Experts of a small language model.
Size: width 384, vocabulary 42095.
Experts: 32 experts in each of 13 layers, 416 GELU neurons an expert, 2 picks a token, a softmax router, a shared expert of 384 neurons.
Training: a variant of Adam for the experts, 2231M tokens, 8511 steps.
Below are experts of layer 2 (counted from 0) of a mixture-of-experts language model. Rows are named router (the router's row for the expert), up (a neuron's input weights, with its number), down (a neuron's output weights, with its number) and show model dimensions 192-255. Each number is 500 + 50 x the weight over its row's rms, rounded and kept within 0 to 999. Numbers have three digits each.
After each expert's rows: "mostly gets" lists some tokens that are sent to it at least half of the time; "comes before" lists some tokens at least twice as common just after its tokens as in all text. This comes from a sample of Wikipedia text that the model never trained on. Tokens count by the router's weight.

# expert 17
router:496523437557553588532460547570484523572521517397436552431464522483541443506579539567476442478510413496432444466470471461491520470444500498537474550518487432437373482603502565574485460461567451
up0:488565580606502495499490464542559443475542469413553518576484470495469541545447599511557445559497420504495486524489486408499469483502484556526524489486427572556511487492562548528483492506552518
down0:545501474450490484526425494578465485557459450446491469530631507510523507479478518509418442456552429483538437401410523519467454516461487476529548553473582598559423563482441505529568489521499514
up1:544458475515597470567558483487510376583523568475534464485468525387501392449540535482470450462540475572515463477513483528399503483502555511563556491488497555445454546488492519463477503532471516
down1:489575487499516548472425529565486598451484436510510500487587536580538584565427441451441540590518534402502507463529532417528553501512500515533499534491491493566474513537485519437509496462562466
up2:442486487399554456440487571420507561550456521388479569469519498531509480521615470474498499544479421502477551473546512500454515481526520431504471471553385504455411525516581513460631520431489516
down2:455529420591470534489472439595536476458514422555431465591510547492489559462478591556546514493468565543528498468466528496533457570568499428373490538489634484479522466484488566514428470487500504
up3:436519527499542529534457581512538583532528503395466531503443481454519396446498501537505651540649411487535515569513500496518491463460570489509495530492437514453535416487519442478503474471469485
down3:611472523524399437534502410423422560541484490617391504513455495517429579575575572442492485531393547538488509478454492504482552487526447567450536536478525488445414512560469496460493472530602474
up4:541487541416432428440432478422546422484490508548469477498508365551413507486524574579466492517461515581482528481503439483463415512425491607502593476509520509487531509543637482449516528517497587
down4:520452563469497466540451471393525464471480572510528425532488428456440500428482512561478528504508491543459586477570420405534442508487520622589558488457556529456522572477555523498494567464477569
up5:545536593516476427429451458481575525498521491503483486543501493524467513481524578393471476454436514464495424478531466416473473502394543555521512488408381595457448466553557585455522568538589429
down5:581480476524525513522401411602514504519463485496540384454520527515524498471534447593503489505424471448450475506495411548366474443545545479526586561558449479505499482537477489500618440503529526
up6:513525471398490507465525538488498552562412415532495502459503489479476456531502546512590518475537481540443376575582520482540509316454480554547489486523461496412370549441501458590532499543579571
down6:493471519506429502518500529477526442438584532520536503457479436478536456489488550550497471444484502441505554462486490578449463570501470453446510479485470454457567445537545549576384479560429454
up7:507502481456496430428333464463560440533515502541469521523494633544465432520463447544538492466520485499461564533415473458444487460605399552532473450508510487518516578506492522565464516608505462
down7:484537434550481550563600522442478471449540607556467482433477537547497473392503433457445563407430484487479483556518341540481510474523486512559467416520501491516542481546430466479427520480502548
up8:604477465527595428491493505502510576572640529419469599491529476519588581467535399596459472530492515525485502478476481493478488540499394448558485546450506498484490474536536430459566472450426525
down8:486539446520510535431472463539407472483497510525517525493508509411537431523556571494517526467504434470522485435507525544532515471546545554450419549454504504500563540499452490454529514521549487
up9:547515472519545518520464400474520504482437545557483567494425708513510438507479583535553459462517470425514482574501498528416476516397494531531482491591562476514506526457454467534468536435502510
down9:489552546498508517494560490552447528527539487539466476467504465543479510475512510422526410484581525524553516434473475488528465465555488467541501474516563444347566443569509549578542475455463562
mostly gets: "014", "005", "013", "025", "015", "006"
comes before: ".", " | ", "–", " |", ")", ","

# expert 13
router:513506467553446607450462442623552459496488553446473530528461524555497426456604564553549387489478444468477410405454463451431452440462526508498489440584389553358406525489569602573502452527498514
up0:476492458545462529446368476552535524403493472477518511509457573530558468467526523534468453564521521518447429515473497467479467369505476515486499498538453471438579504521417525521474498487448467
down0:523479537445502592583540440475481476473519443601502488469591487523542439536555380408472605443641394496559539529501464607520533417542515380614381497416460485493484541509584456429519501569540518
up1:496476493441480519511532489517597516530531445571506564520442466489553416522565479549543549558504381485468329539463472445501428500527384489591444504526470532536565519487485504577486443519457481
down1:564490501488457495377467543505466452474465577501505485541556545511513469471511556493426480576491581508478557445495467597485552476530462409490590476595508464508513446523608417469510497431567516
up2:348487476566466545542525502586558431463440473515587497605515486569457551570601498510555469432458485488456478452384495434578532501503497473421451492508513550470445547463474575508467565546467477
down2:423501359476434480457467413468543500561492470526536501423588504466595407553515503475459541456423484535465478458581502451482515484518504516592538498499539521527557471496503565473553465463432475
up3:521420430553559463471488500539492469446455584453450510538536471530480459441537499455491481600536480529506582475519521486387489381537526481489583538541507462502476453473485617576465585427576478
down3:467480548455408503427477495455474546517439475511486541459472534506446523510434441442444556545484587476457454582465518435563540542520444488459472460502499554515422579533463547449522469489547529
up4:538518531423471474493560504561505478530404554578486593398527541471544423558573480514406467568564522576449592451519504468397474477484537552439457458445548457368401598582432517588523432475472447
down4:510525549527510498555453523462446527511499551453485481535500397540574462369499517515532500568493586537552454438549382498500539528558512496500476540551497524485533448499436488498479457507505495
up5:530552531555455481405499491585536397518550470461504444520560485528493495522410579506440479444527429549557523453559463470530497421559534511480532514540497421503402473555495617539514490472659499
down5:480517425574493534460410544513524599521513583446484538471486440492535462543488505434502500473528516423476459453496574448497587492499562531588514549538483486444580543441445520407504424548566498
up6:523514496476511601446574510512491498465571460515470612543369575494489561462509542526510512518510464512431560411540407482420501483448442472563467609485483475441453611493435465392519492608502486
down6:514483488550493472438484468482499512416520496540486444397511436498508536590521510512473522566484563464507491546442515621516482461565485544466550447536503508480507483579520545502553477501553503
up7:546450457583463494402514483581587484423441551438462547476466512449462429446573440490506460508342464497552515502565498474433440454440459516584551473515426479439493582495512517585499466551410569
down7:551543490444580508529443462510513458523558409578528481574499575471458477564457514519439485471439536554552412467525511453504488483568427520509422489499570514537552539522509554499437503478556463
up8:645491450423566570477502507570492507453466521487555522461518537368507448540536552518534460548527483478438498535467471514419474437368506499553491415498519471424448545540614487494552507453457421
down8:531576493527488518477527446387607510469460547458499499484478473400477515438507459538479467482507554534556524497514463469497539473496595562595594477532478532575461467399438562473532451544478427
up9:524434465588529511467503444463469562450537462515588530454495582545449538546504561494460532537462385474503519438414447470453590504491480526548450449505531517550464543574614510544474556493539456
down9:457612453484486567368490388434495565513478471442481536483511448520497488491507500427577481537524581564534512566592557521600566484546483492501545511469441482458467541503515548561521578581561462
mostly gets: " four", " three", " five", " | .", " m |", " seven"
comes before: " | ", ".", " |", "| ", "; ", ") | "

# expert 27
router:542569516561514583497469516540558472527568455512516527486403527514399486543472532548528508467447531522418400451506452453515463434490464517476490522496488523434471434573538569559454431497587436
up0:548501500540468393537506419488498502445560492555546532511596540467503441474509551462543579371469489470465515533553531542459421480518491454526421560500496432482496607516517517537523506489506568
down0:517396507551458542528500444472507464488536514493445511511446506542433557559484504428550525478534523503466498541422497352444549543551539495534539423469509469503497430517542494526464534555515403
up1:488395480487526498473495537560399407535532542471510548570409490526553516587458451473543560414474484378442474527509524467571451493411456550556493475457476557511532517524456522582447460437519469
down1:495482449482505541432475479560493468493456443529544501521491517476477526545502545487504474486596558534516520469483529418545438438516508492447427438511511507571409527488535431489458460535515600
up2:558455510516496526463578461515452546508430421568388618515412551454429422545493556489597521544492522519380480443458493474455491407488465580560492554496422494517538403515561455454476402504441496
down2:488486442437590438519509519436489486479541517450547493429567573522535615396489524402523536461537455490516593556527532532472450454524512493552458411632540550455412459454413573569486495512538490
up3:530528455498568533462518510514497557529556433379509559512480445499553524569500524513528508465453483478501430469445488477542425492468549434549454468523467474531479485624564513466532599511479424
down3:504472514523470478548520563460590488400408459576521460511505564520420405500516566521483511449484537465538442455528491450448472541466501546383622469533506551532385456501609495503511519540536471
up4:598472410671525531516464447481429502498564438500456511482532527588517524469574546551449497566373438595527604352535524427530641489498516641483547458524562547462530570591470607505502481418454470
down4:408481515623524523501470495531523541496448404471557481551455505594450502549592437468416577438433505447510534433565531444524477581540460519465463494443499457571501585489490437477509553441504499
up5:553461474531455477437501518536588489481548583422503492521561504452477527552467575566553451420550483497447469489485435552537451477498477477506530429543468495571451492546559474521435437478609538
down5:542461533468552569509530541461450464420560476522518511452556417515530460507529503434566481477589530490495524517644581454477512470540562435517556466483540473425404532436484589646508463494441506
up6:473537428434598430528529489557508528520432491484532424462469487506525467434491457435592580474420384537573435552390569504445537460544460583595437527541556513525441483479521540487441360511536460
down6:517583554459442588447491501509539545513525485579492466483451542398479443495495552409471523574477575496388572480483439540406497539504511523583386546546464547488448542408527471485533538464583467
up7:550519497599542442614491599461500518551586526498469493583501527522456472517525528644509507514465488516459548452531495513531527400520455568552517513429506353542478500554492524541518437467521424
down7:394511452552563491437424507441391561547503546545548496487472488536577568421508534463498517455470457593424384537506518432520467463465509532617586551499596510427634490456491512507507514591489592
up8:423464508399511439509490476480468587458454382512572589407497494426470631591451572495578522534447495489488489590477476479558508444392437445498401556447472542525533491540493468544544517372492493
down8:512527496476503538496476513441436507502444507454519497544547489500504441470479465555517558476441505545433442402601476532527503465433421597535508416432488528522541494434577572531491504504454461
up9:539582472477554483414488535529452468475554426508491566562399513453548431537474582536446634479460490465456538529442496461586443477491469495477499461518595534556520529537468498517552481541578506
down9:481579479529504547499523400430461565492550551563506445545558499517494499488475575434504526502498491520467443645488511534518601400494473525546558478490551495493678484490519438464551493606518565
mostly gets: "====", " \"", " ==", "===", " ===", "s ("
comes before: "1", "2", "\n\n", "The", "20", "4"

# expert 31
router:465545442476481519421505448574560513437515524455451485534498530468510477524556492456489516542503478507468482470442521481416513489453487528518513601489448590458374416498468598534621487455488475
up0:494514474457559559494502425465526492577457519501438541440483432544498499509584534480505416442497561536496542496465488496493488559504511572499467450549530449462502468569438585576458523509418431
down0:396521471527527586452540441533503503476511521481485520544557621549478512532520544455484471430511564575478566433532533488452483515512554546487514533441530568492496385521519542524479513463528363
up1:472537571504627522498402509495533529510462500493492495577466565441558493620607478431473591525477515511533470437543567446526551476499488517565449515478497489599496551548394526499503516389541473
down1:429512476514490575562441588446392511433553496642495496572480441449500485530599491576511428475489495487467476504491512566467564432510524550489524421539518586536473501531435395479481468425431498
up2:500509516556454568589527481544553504562533448429530460483547505605519436553610469427485490495507483469503524437543438444496407502467433458523447510550483525545495519615329546384430451507538328
down2:535506473464506501558564497407615442456454453469423482478444514509520506476444433552536492487482565440470486568540480510476521409501454522488403422480416461434445415486483592477532544384477482
up3:441618505468441601412469489633541502473486533524461445508537464494512513530488503499486474598463499400453453459526505481478499486491485463464484486442483520429434546600550581503559483474487498
down3:509534530582448552577513493541502486525503468537474496460543543509467523531518537473508494558506526492449479532412513516389496450441473423564437459530493589530554555517591383477492540516467451
up4:549588512520432477503498480472552486524520508511475484464510475522542541468509469483596445518476558516525542531536572441500412571499370514566472580450397511460440580461500538445482427608494525
down4:509529493549399594498595532503532498413588494525494556585467542487481452525582482518434385496466549479483670436511501457516565472437461501524591479522499508490457464515415488537451477558526538
up5:428458466461573502572440531463506467522472526435446563507494433471427558464580463571457572546392614502486529504527400516470547471506484484441435506462516476472537519506334471517418489551484439
down5:505464573410478463535555531433445438443470490476549353561576530564531469485513427427386622496501497470430515479402466481584463523408444573526512542424485512521432547524502465540481500485493423
up6:532475453534471570506420539522548517504507497491517460539533522453527549623515526489460459518499483592521432499439492539486480367501521506496416565452447574429450467565621601512553480442500502
down6:500540529507484515395508489501416444491469514552473529501488457493413526466454490429509497448492557435533458447482559512429602441522459449492593574477516603430421554492520483578508595607384490
up7:498628493415534404506580514493558504445549506512471436559481500492483365428473574552505536542481438484381514520487471468467549480562509504494572530508521402441436546543475535417489568485593473
down7:412523489436567503499663501468485580379441593487583401464528555480457462467411608467515446471490439485512506529555600449457382477546459402588484580485395443412519495553452502502585473452510491
up8:461459546530499526579503459540460511414499472509473500576432419498448496512530453526555474525504550582338511512568556482406465527525469501455464502576497455479462544493514493498512474487478456
down8:524545516604518476505454432494499511508467489546549403498469492542586491479475485557440527522534478489504563642440523478389519398554488546499532546575472495484492523476451508466552435566544482
up9:500566430656620534544404474572519510542520458481462514429420480568453488579514484524512451508490486522446515492427462446466537412497484561540516445649423455484455461521553570464604411515496472
down9:514461441517518575441419529571491422473538497408455470551439461516502476480559502534466427441475452542440399411527501456489487522500603512529457535516451476449412498452411615573567446463480492
mostly gets: "|---|---|---|---|---|---|", "|---|---|---|---|", " in (", "- Died: ", "- • Total: ", "°E"
comes before: "\n", ": ", ":", "\n\n", "==", " =="

# expert 23
router:506562460515472612491452458618552494486540455448460551532469473529482487511528484573541477554507458526466458473426441467453518487514532574517581568541541482433386553534453553490479480519541439
up0:612545501544487533465525496450474496519494468466507574451599601448571421582463587556559510571501496461544516470564413438508474520599518523534510452470528425535477463596548468576500469552566456
down0:558494459533529498527542484488430443528428550510500391484435501425488429521530516498469511493464533508508442569453499488457539551434424546553523496570501471608516440579470396471535562511514545
up1:445483449562504545486601480489528476499537558548466512524520523507487563437547594490561399625519449453504499532469483486534517551390442569468599452442442499491373421495501512560558454486500573
down1:452561523484579416517558500448510474559376546590470465565561470485541559598507446449459519493531505496525495565432463447470562529486602509539462494539451481491467514478479536461485502466562532
up2:519530493492470500541483547475507503470414410500442525393538484422542474514495546556539501496524476500394472487498496421476492558514489572501526533451532416447476494526481533451546556534517396
down2:522540545523534482481464440577460565468511514574515524483559565532492514507493454567394560481405588445507518510507501516501551490553478460534542469521459464549593466490480398613533435526540508
up3:496510470551492495580486611539570442553540489487456509429464484529462410493590541587499503406582484464504517489509530498474542540442546633490460529591455535531433478548471553488510506493578498
down3:545478558489468531498488453404579545508595523477381478513510392516477408449488569491492533462543503540534423533520440513475598513555442468478473438478366521463458481443449481513551462538529512
up4:508594473615523453525414529468503561499547523536496568426519530433412552462547461592455566515460407537602565477450462473621562514541524530527480563397468495513473474490399494459492555435544510
down4:509433555509508586415527463549454432498489494542541559516527457511498557506605500558398429484478460638543549507527453527404527546475596403598495563526559439509482527453536526406559462528395478
up5:536374485447576486419371482482557515442456577531492559513440531420488534552447591605604459510443481547536515528513409503533509486482396554538538427516459423477565489552547503417467395474485523
down5:466522522565563510515519537523537543519480531480567481551445578528477445582537487534448437510533490457522572395482528526440488441475488467585412516525534477401458524488492540500517517486509500
up6:551526537489426491546447483463479533554526555519477502511523489453519546501588552501507539500489539512419512525396532458481556493533480546518488558407472447440527571513482500520513583465452425
down6:485442444484512501428461469484511481412537549423552528520550530502484470546572527424523506529500541515567582422548586438483527530575457504473489493549553575501526414407455458540399504569577465
up7:570523411575520592502475574472622538534439468483505500475439527499500513607502491582496527512472395555454435448388449463525603569435476499513395520489441460458393517518440554479526523475499536
down7:442443477601569525528506626537502485551565580491546540488484525445401444529538586497542500514440459540482454500533388343500476531449465524544515541461534486501361475485430584516549467451544567
up8:567501576443478507487504508540474451535694432579335510531510477428473476530497510610487521529558541491494489546495450476418396527523495496423503475475551456490458613475542559548464579450535409
down8:476456459546504475508473506495580589466544502478484561464407564524447520440581445537502548451464427463469575539440554487553504440556538585498491444542430511481573447520429413483443442544530525
up9:559434462497541446507309582450557533520524564479417495401505495520482473571497540569564493422489491511456425489429478383501466450502462581524534476505494442490507476578501496538504345462377466
down9:552429467512453458467477444556498445493464517559510509540527502530510526499488531544517412488383385550502574504442419532477537481455494567463429455513637509475529617453492472505519528542545470
mostly gets: " \"", "a | ", "i | ", " ", " | Green tick", "o | "
comes before: "0", "1", "2", "3", "4", "6"

# expert 3
router:547536482586563535531439527587585494482529447429403547486459519523526473461597540562527511464486459523508418464468531485474505434519529515503520550578402473460416528587446525572534444520535387
up0:448395487535536501525520487500501651524548525455542542557539576502462494468412618411504494427468490478440446532459469483411488455421543488466507446561505442446503483439600521446468500468518575
down0:535518550479540439556533455394470478489534481520394547500397462545492494471575479600420569404516474540570504505578492506475381525494496500566464526460471611530551602607462448486452558517529452
up1:404414515467489495522526480588534583537528403491411490512503608396523444525604630453593457473476468475536472509519535489473490520455495542591557444519488504515425425605528489507528558516515447
down1:505461561492456555449394529479583486455540492556457458416482433504602464513495434520449461511507481480456516520451494458643523446500485513533428450517475581470513481465448432463533449386578532
up2:486397477500520544469507575497440558588473524475556600470487466570473576486564547521513321426527466486500485419622461491528594447420513506547537506457508473450480527557577476370439456452530387
down2:422575451434500536531539498504521502522506492469499418583527486510518517510441418486450478495437530490627511581338516415492554497519459479443388428519504582522469526455513481577490499515502568
up3:526570510455561492535391584479405474554550433449487506480481455455489505505506476496505668501540457501481494462599527555495496471593583488532481586443486438460542424576545479518493517481580586
down3:464501542461543473490553437489457487456449659615525520552526534468500442458552547607493403488429587475425526540452597516505571537392433495570566359486466536509442471460417470600480475532477410
up4:483444448555565412502522516475480499534570542513480579451423459523472606482509639541546491500541598537527545374497474478513407486544486570484526543539610568498530458440484524478497418468485428
down4:452580449549487524446481550543535489455452509471553480595546497548519384486494504446515554443484536451388505511467523564489428404479492596552559488447478584521417516479471494468485545527441525
up5:414450451441611464536451499516565462458373511439484426497490599543519520471536588517530582490435544545496513472430538489517406547569522485483531597441543598489481471584461560540480555454458502
down5:516465449596487582561471478499437525532467431489372507466472529466530550579476486521535433524547438467523512434567527491536534486456524474457554465490544417533491487479491415533520485440378518
up6:526477568471471530506388513489498477573519575492479558429520585500474461576551491465534561482552428467480478467455531529446501487521464566487457445496527507455495498510527474711507478493531428
down6:512597491479463518453523569435449477555547500602481522461525518480508529531466564545455566484449489561535547597546486556510542445442551385408522461487437511569530526506524565413476499487468519
up7:420552506496539463512495486522488531522548489509464533479372457540468467516389542581539540550466464456531568529507446532528473343435512507469470481535521551473547415511443502635565505433477522
down7:545527450514463452459421453516544492454467568462405581518548456497536497527546518457471473534648506577451499498539579548572510593550478533454514516489599478540529497532414501480495558499505499
up8:533555436576417469494494534491558445534514506538486478402477518492490510565525493547518508551469534576457432506458505519415545550497474550515469541544503503448580523484516553560553366410561470
down8:520403517482534594497536521500513475516503536482526484458534395499519520425440475491517405524387456538513585462574523478506544490463451536562457493514508550425479513465548515460470450504539567
up9:510492505491529568467547477549374526489593398461557527470479558426488446488501552492498497503499542501473482493414430555471551549440480494497444517514574480478527406489490519551512514498500489
down9:438439487452543544525518491508429563513563419441516502460507466422414498464511448468601466494486424469565507433469446425535530507412452492555494563562555467540390510437430497509480505560480554
mostly gets: ").", "|", "s.", "\".", "es.", "ed."
comes before: "\n\n", "\n", " The", " He", " In ", " This"

# expert 24
router:463505422529506627479484591590568478443471603446478534593510535473413419551523552531501395461441476510482452504400442515426452508505536520445460532493447522441427545527479592621488460413526425
up0:538514469500442532490492469451484603524461513414471504522380531508545435528565569484501578528480434424454509535410434416492516529454485460472503466515518436424503501571457543517471417501608486
down0:436592478461541492393455406460466480482515510484478473470458484598483490451522500496466502514530523544473504527494462550431493487543507432441518456564522478544549499585465422547424462438459533
up1:531529550556471534515419503530557442497474429481522457519509552566571453581547502519497517458517492586465473568460463492416542512457487471495527467516476438551488534543519535534502601561560409
down1:524432513478557537568501471582558453406593437509445457545424561538470537550586497506484577517492518522517597474488538536471517547453479435486558513475535506521453470551524482455516570563483438
up2:552457564517522501482571546576528469631450560422563545489474522440573477559487556462570470570501503417526478499454473523509406418439512572533480597546496526514447476466489564408506509493436522
down2:456496387378555542420472498508478504510442512497483510555469533462520518430484477533478462472502560431481443576541517493470426502516429476470451421467381549536532512495517427527487494548456488
up3:470554472430509394425456495425477475448432508466550515534493481402569466676512496513468543597471467530542471540480491467518431472557426538480460488592594511444489448464520595507517468539413574
down3:423560514486524467461470478526512480480546530438569550467524424477522433415452475425499560464546506505505414498437505483561567544533455538456447485481442517470576544434417517443477475480543602
up4:497564452545448451615497466493528407500534441512412626536453559512508447461528586559465503491476544584481536447441392519490527471565545548509482481484445454459447496454506511534505541485607484
down4:485495459529538461524493465448464473483441478456444580534457429513555560398556470476475555477514537509438418442442486505538450540444477567510415468517467545539439484439514479507407515552498572
up5:498442524513435569452491569493498469563558507445479516448499528417531505513505565558503513554521485564429501422388498483488469601529512559482533420447533440560509402533558535537560529491464532
down5:505598522474548501469473500500416490480558492542452444410564521558552516473518545474646580603494531435599458583478470546446537504463519471479664525445470539558616534563523484478528522401523514
up6:619546404543442537410474449545518521478499597448533541512449446504530497455538484560551488496425528470379468540507557442546475503543451456497490436498504458467476545475577527552475562466459489
down6:456489451512433582510547445433521575437437480473495494514491536469479485447520609549564513523466541525464474528460486476536478417568529482465603526540485579471514524539477522460469459489478526
up7:498432512496454459545509510484502553523532458435551520517469478405512498511479464577461438554533473467522441487504454409574453439389416471466435524429430534491535477491395587359517507486448475
down7:530477478520538564450407465524525583460493517527501542510530499418514537457464530519516454501415540529564576546499513481460510550513500474566432490498524510496533453512529418435519506454355430
up8:514479394544492477468502554487559508570480402364508544585400414474496550525449570539490462449557506483483439508506467542447425573483500450474524510441569454523549562572574512509564546530526432
down8:541483494499565530464449468455502488570541605441478530513491497506486450484423521505408516526551516491523528448446482424476528638528539495383442501410567558544490444486481491411480464526585505
up9:401437496526540561469456505550604478522448584378422554515528534464484492561517461493492460523435534482515430517474509456473539514484401489475517529461494489453564487389495497576570551531508504
down9:508500436473338528481558427586508471450506513518434412557570451446542504456503529524559460523563565514536380541635569455504493498550547526561503445467462537479601451499500535468530532485509420
mostly gets: "%; ", "%) | ", " US ", " | L ", "H ", " | Apps | Goals"
comes before: "2", "1", "0", "3", "4", "5"

# expert 18
router:533531419542518595467467569560517435463539467361499515532506545476516472548585510557528463529447536491521456458510433420416534509489452519501511546490480483496346470493524530556580440479541422
up0:550580525388514444561545421458529460490508523476411497478488457480471538544571533454526526481461546579495476492519478537549504492408552541591558498503385478507439498560450573453553561513519494
down0:456551463459492494462476535561474434522504542567432570537481413485491553482547589483496525567520463479438521419525519527489560526434480481506581466542477465536396592586447501487474552514518455
up1:509499467428501442504492503519577526520574447582481492495526479510457530480525607580559547430494521538451440493452498480456484452399421615524494559515518532511451511495569549460529518489582566
down1:445515458476603455513512483445520474403451477575483464486462455549551535546536510522400497449477420458541523484447475467518520417515485512613451538419473522524527456430454471513569623517519556
up2:491556446493470442447458524467476465505501515547456585515554499537567521476542591550498508603514556478499463442505423411530485457460505554629466442397497547465452537469478551556452492586589498
down2:526479494500515382491492433469450436449481516553483494537549559496508535505499606483535358533532562518391542475418523637494418500559466452442546458463535544448409521451479565510452426519535463
up3:518468547479442473491353476432562491500578477525509512522565493561585564529522575545570479509432484557428532520548494375423492539479558574539443516465553453497546518578450500575509502454565455
down3:441476508592469545623500612452474432492609471483558448467439469503523463393593460483595436487506456502523454485588465468593500546530544512526521602501505545347551451457524496462568542466484544
up4:426516539501546483508552569489494530479479531523426571527502560479511501468496550563573532420533566483422472520485458576453485392357505569440487508552634514475514444480463557590485479567523428
down4:487537473501392460513511505472518440577435442516538544536556506496459652465524536526587474441574478510437426504443540462437526532423483493467387614614519415500513520423410495514527448510558451
up5:462553461495539496539504488551457434490560486458495515532464432552452566466488555480558432494469536540440526441446397519469458466610453505502468536444454571442479515436527501457465482550540485
down5:579449509413468534470614476512569470639427375584529518585505458513484566517508481573534514518582476489557396492474481413586520594532541497434576525521520441552478502458473552452577468505595454
up6:533583508540446522522510495518536470492532419429507500455496469510392493576559454469517401547467406543519465507533374476470474455459516502507474563474494532450563422414521543462513467518521420
down6:371434527586440490609575539602549512432564512523624506487498483379481507451536490521562416467470488471439504505458521464498528493423525415541418456575491555474505491495436445477453471496464416
up7:561441578535539518493507561461511499470525583439388540497517536450471538600567575465496520529574520539458474513432467522384470477492555553511525518567439495488504414496561588503504468496447440
down7:478538601559540547386413441539507558464559451472555469582465468557400534571501384576503464512415527536505390538568467515486578494526503495572501504494549554541542542469465509500540491546446441
up8:556444503491547531525499587524535474441535441487535575542592484456549475465527455509593576524527449492589496538475439468489428488428448541559429542494580648496462626450549518484521572458520474
down8:500448530509463508435528522529519506478571426439453398531495546602496507541414468479464480443385396439568582483467453570513467548494506511469565527558355565441550484452501530507602504498518551
up9:530427509610483441485519461555446469511577507495490551434497540552479538499477502467442404468400524473507543423558392391553433526511489500535519510506481540473440572560506582452461422504458385
down9:567453516509522543394553518529470505514511506566543499503475452510520484540546525483511518412467427498596422493537508463546477420547483518448554528480534526579453596475470586493566460525508476
mostly gets: " Western", " northern", " southern", " University of", " South", " North"
comes before: ", ", "1", "′", "2", "–", "°"

# expert 15
router:525501515453465575397476445481581427473508470537438501525469471527435493450553480544551482521472420503489411459520482458473442403498479586540472556477382506432406513497523560620524460531443457
up0:449538499556590502620469513507451469463488453411557478421474489453506409528557498474541548521428554444497482515544547504481478419457427520614431478446438443495509479549474451530539511548449490
down0:543409512449495480584511599556410442531440508526404475430507490463499513533489461596418437503452604533530533514475487417498416453505513549541453381504542534428477441596469567559523535526388461
up1:536511535479497547557485493527435461516475439468545554449540454523482612497509491473526454440474500541541429510523446477519469558446509521503539647480485550585442513422515498554524539509548508
down1:495539500605564493442548503493475505495393476523524429505490468530495413516520497543514534528494538426616496507466568511457604459485431518609587506436533463534488482490568508490541410553556465
up2:595420506497459496440497462480502512492483537480532481461513470499444502521462500578572601516442514407553498577496516500480488437461523492521478482467554482478372465572602467513494447494558503
down2:549536473576556612528535481568490477475558509504541594612450486486445490527529541461484529559553557440448562461534505541534534567501518467538435581540511446583428504586533480464467632533549427
up3:493543510477582515450522461471462497447538503486502553451477502513514558530474536558552502514403553542478406558578506453457499499543476441559560489528487445374377482448496512591494536493536466
down3:472508641571550441497505504494403517558524476486474502441465487517537433486508505562487422515579456536536463538555530568500520516523479440540493511517485469547529569414445405560519446483468435
up4:455532483511456454474605428520575481429561516532522501445491541554443538529507508466535521513396511534506521533475478526452422438446471506492430616539447562464554437483459450593608544402461529
down4:444509543465471438552461638580495469532478417608413440541490552515420520495515551595436437479476503467572588446519455533475481564506543445439431538496504461511437561501499570457561505520514514
up5:517573557558530515540448545498495434523540541458418481533596470482537560541577497473509496501444444539473444432514512402442542497537501552497557489496487588509509542540417520534530443465458530
down5:463515558521410463540473416550535440485513392560516484592472409587427517525570475590597539526532444492473496572601493467516539359583548482521510651455534501517525558593468488519400413421526475
up6:506475434524535436406544522487456613468460499465443428526455478539482524501497527505575511517462528541520525513502429496480493461447489519625484527503397524435496485529512538554514429595530471
down6:526436475503448507402444523500438499534556453477513473495489470471385539543432428565390457487418605510550401521479535472451418593606462522573463493517480447560553451379543526405504527500446483
up7:574569517473516507425468496529565547490506530531456467479455454554471522514445527467617501507498570488493448445570483428459668495486451544578523525441423451516442573529532603587412461437478451
down7:452484500502502527634519436507532589510554433486543466454553586535517467420549509495489512544506575397487443569474472574557485500517479419438494466544516550503557551438526483537451513467499468
up8:489541528418535470494401559519569564487597458487471582473466541393561554465523476595508536523503433491478419524562474514550476483454383518582442514462445563491565464526429473510511496516508507
down8:458429376472414569516527461626520559492571522493427497457557482400424527463458544528508544532439480503487464514505471456549503421493521499602474580486476583521522580442562576494518586615498546
up9:572488491545514460459485496520584606601548483505461432414541533424364455607502581521494533560558510473536445533451504506475511427583512621506470428480437431468526488526542546600453458488444454
down9:487554531501451560481503518537439502469477564418558525530391546447570452518432457560492511535506531545499595550558624491475473560451494452490414527502485499546520599536488479529487408541391429
mostly gets: "%; ", "%) | ", ") | ", "; | ", "acter", " m ("
comes before: "1", "0", "2", "3", "4", "5"